From a checkpoint of a small mixture-of-experts model trained on Wikipedia.
Experts: 64 SwiGLU neurons an expert, a softmax router.
Below are experts of layer 13 (counted from 0) of a mixture-of-experts language model. Rows are named router (the router's row for the expert) and show model dimensions 0-255. Each number is 500 + 25 x the weight over its row's rms, rounded and kept within 0 to 999. Numbers have three digits each.
Before each expert's rows: a language model's description of what the expert responds to. This comes from a sample of Wikipedia text that the model never trained on.

# expert 49
What it handles: Modals and to before verbs (may, would, can, will, to find), raw UTF-8 byte pieces, and noun endings in taxonomy or sports tables.
router:527496532490495477477483477519497480493514501493479477506449515503494504539485507544516484447492466474544480475545535556468467488494483541483462471521459494496464487476542496526516454526500539515480534533488521507498466468529476508491518542552502526518515549527472524483505520456503479522502484499458546529510470478460475471476491482512530495482496524481483495487499542503528479550460467482488524477529528519475529521483518500518519546518480537523493476475522523481485514529483492459523506520488460497479507512490459492488468481508475487514483510472479462531528552487538480493493463546508513511528479523464500468495509527476517489498463473492534513516474535460481495514506546519482498472506455527498508509466489453472497489493509511471514549482499558514496483513480517

# expert 32
What it handles: Digits inside years and dates, plus time words such as century, early, Late (Jurassic), January, ago, and during.
router:509475506448525502463481460517505481507516498540485496529443491507515510523458454497517485495495488466536488496531550544490476507513460528499476510503486468508517485478498472488473471499534543506489512497489462540500486497521463515492505535515509515525542565521482518480533522495495451505518470479467535518501501488483447493517485513547541473484480509466504455478524490432548474545482489478482527471538507525492521505464535501497556562516474519515527484471513531454492526529479484484492487543498498493509472498503470475498486461506492449527467501489474481532490515479536467479486496509495526459522490483492488473486544514472516505533501459469507494498478528504474485537536531515484468461508498503477515514480474453466481500498523497479522530492484516518478456505486498

# expert 54
What it handles: Commas and conjunctions joining clauses or list items in prose, such as and, but, while, when, including, and the commas between them.
router:515468540477539469480478483502480500496532465494488463526471506514521516522478485513526464465502508493534451478511512529475482513538486550471484487528467472511466480468510461520477490518498519484457505505500487499483498485500478505503524534552499536536529572534484529478520532465542493529506448480482507512504478484479477490534486531510519459501474519506493488463500527491496451522486492472478531465543530536479531520468524519507503538531475509509524476477514521469476530525474496449545482500489494473488479478466497486502487487522473485507494497442468471575530509500527464487482470536470519456497468488510512472471507518478528480546491469481514499521485503470514519520513545517507471461536477532472523505464470484497486522461515520470532508485485515527498503496506535

# expert 56
What it handles: Forms of be and have, plus articles and adverbs right after them, such as was, is, been, became, a, not, then, eventually.
router:539475507494514452480465493523475476493522472473485477499477515510505506525478482530519457485486479495511453483517504531458500491523478538455486476524465502496491485466541464528500468521527558518497516512505487541485498498527497519470524513553486522516505555521464521477523494474514479549519485479460514507516470476497477491508498507508518460487491547474483459489534536448562479530487522468484487497525523537463512516470518521561492528528475522494533460472511482475492495491492474451532479530476476503473472492457484467464476495509465476512496480486478481526523503467558462469490484542480519467514460486479482487479508516475526494511501478470518523495511532468468491534530519533488486477534485507500530527476461479497478539473528484506519524499484509516521476510482541

# expert 10
What it handles: Topic or field nouns after "in", and digits and spaces in table rows, such as "in Islam", "science fiction", art, music, Italy.
router:534494518468534502481472485531483482492507470548461472523447513515519490507480472504503475473485455482523474484510535538494464497517504495484473485519460466497478458496512484524469470505511526504478527524476492492497501469531472504476497532517511531542513561531477540503544520474486507521537494477477549521538492491497461487506473536509543474480505515453489498470511519500539474521477473507485512499510524531475496499498517512521517537507489540493534496474528543483465537515496490459505508520477443490482472470491447477469484474537457489510483492485470475527542519476497467474460460502467534484505498492471490440455527530484525493520467472493539503512470513476475512537518542529500464469509472541521497525480476481480491497489527518463509508475498520520470461523474505

# expert 43
What it handles: The word as (as well as, as the), copulas was, is, became, and pipes in football squad tables.
router:532489518459501460462492504530512463517512465506473474541513491513490501529486466531516479478459476508498489481518528543452475510516472532470504498532471484497496487482538476549485470531524552517481503540491473530492496521534491511468532527526485532503502545529472518468544523490511492540522475475468533528492484502506456489528453515512530469493501532464473491481534515472523482545474491491491506477483518552481523537463514520546488528506475510496520461493529492508485522484486475477508491535466472455508476478444461501489440472496466474529462473470482483553510507480552470472486498529469527459497475488486518483477503543496528502495515480475517515505489506485457509503523540515478467468489474531483509532493473472519498522473531499508521520502477494514492475502479525

# expert 44
What it handles: Words inside proper names in sports tables and prose, such as League (Two), Cup, North, Washington, Queen, Serie, and the start of place names.
router:511471549468508482487467475533473489524528487512469454544483506526493544542474491505521484495492497436509501505515517549477487504488500513469490487535498480519485495499522514487485492512498543510521538534479455546471481480532518502472527542526486539516497539555470541487531500476495473533511477480472520531482450510485489470502457511540532498494485503473479496473508519500537469533468492502505503474519533528470504513474542528499557538516471513536535518493522523499487543533471487457500481519474466484494471487477471496495497480530472482511479495497469507541489522494505497469472485540439524468524479486451494477463488484496514453531488495477532485502504494482494533540513504515506495458509468529483525523488489491497480524482533491479532522448471498530489449498470530

# expert 58
What it handles: Day numbers, years and commas in full dates such as "November 12, 2001", plus US state names and table pipes.
router:511508531452549482435460463491489482506506471514501494573504510528510495517492499502500481473505477505512485511522548538458486483519494504498481481505482465495480478483498515492485475503482503512503498512482486496477480480505484502500506526561492486510503560522477534485483513467482488532503471481505537486531475478508470471509507515532547498492477538455479494474532559471541462557493475477486521470500526524476529501474504525545534493530492525505493475443528531479475534535494525495491475503477489480489474487468481439479474443517479469531490471482522474563513532485495467444484468520491525485517470465486512448474525498489523484508482495471525498497475517454490493527505527544485486495517486518476518518484472464481492512511557509499533492475476520520497473503469505

# expert 20
What it handles: Leading dashes on infobox list lines, colons after field names, and capitalized place or institution words like New, South, National, School.
router:509503538458519507489442461512469468486525482504468479542485507509511529487483513533511456506475469487509491506534521520471487531522481520483492477540486459514491461466508511504488500524509527510514516534485496498474473524532516514465510541548473514522493576542507544500501532488514496526535496483474517512522507493489469498503472504521504500466464512459492510462504529494497464500456481490492518481515535507501526519500530517523544511525499515503552463482526545495476521503477489446532481520467512484459477493489469471481505415519449473503488495493507496529534514487511503483463460542497529480527456507488498486477521501469516472517482486466502507534486523468480502505517513558498482496499452510488532501460493453467501499469515525504529560481472498526480473523463536

# expert 47
What it handles: Adjectives and nouns naming nationality, party, religion or field after a or the, such as local, American, Christian, Labour, football.
router:510473534485509491480455484522493480497521480521508500533478519498492517501477483526514485459484489457556493486490529548488480500519503519480481483514480480486487481458523469493483465512540540549513521539502493493504491482533486507459517508594473509525515523546484493481511501444521481536504453490475528495492463473482478461511486521541525482483482544444481476447510527479528478514449466502474517480509522531486504535476513518507558528521466509494523498490506527477498543517489506499489493510475466500502471478496506476491502479528469493519480484479493483513517501484516466480470478535492519479573454498454518472485501519462507456526460457481536491507508509467484492539505550525476464481515486531496521531468479477468501524513494497452517488490511511520505482496487537

# expert 9
What it handles: Prepositions such as in, of, at, from, during after a noun or verb, often in titles like Footballer of the Year.
router:528479520481520474470477489522472480522512482512485504530521513510504526513495516520545473468477493471516489478530506569484476488538499527484476494493469498506496467471523486535465494526522522507463545513507467540473479469507497554466509523525474536524535563543494549475486505487513487529544481488489522513501502504504472481520493500515508453478449513472491464490501516483502470499490449460460473476525494512487510509458514512511524537528466524523522496463520524455490515515494497502508494540462453476485477499496465488487511458522460485501476477509483478519556541450540489451479474545492513464495481494469486462490528513476530487514491465473507507484474506506486519528504507516474504477508470531494515528465467459496474493507541509460530521486470512532468474512449517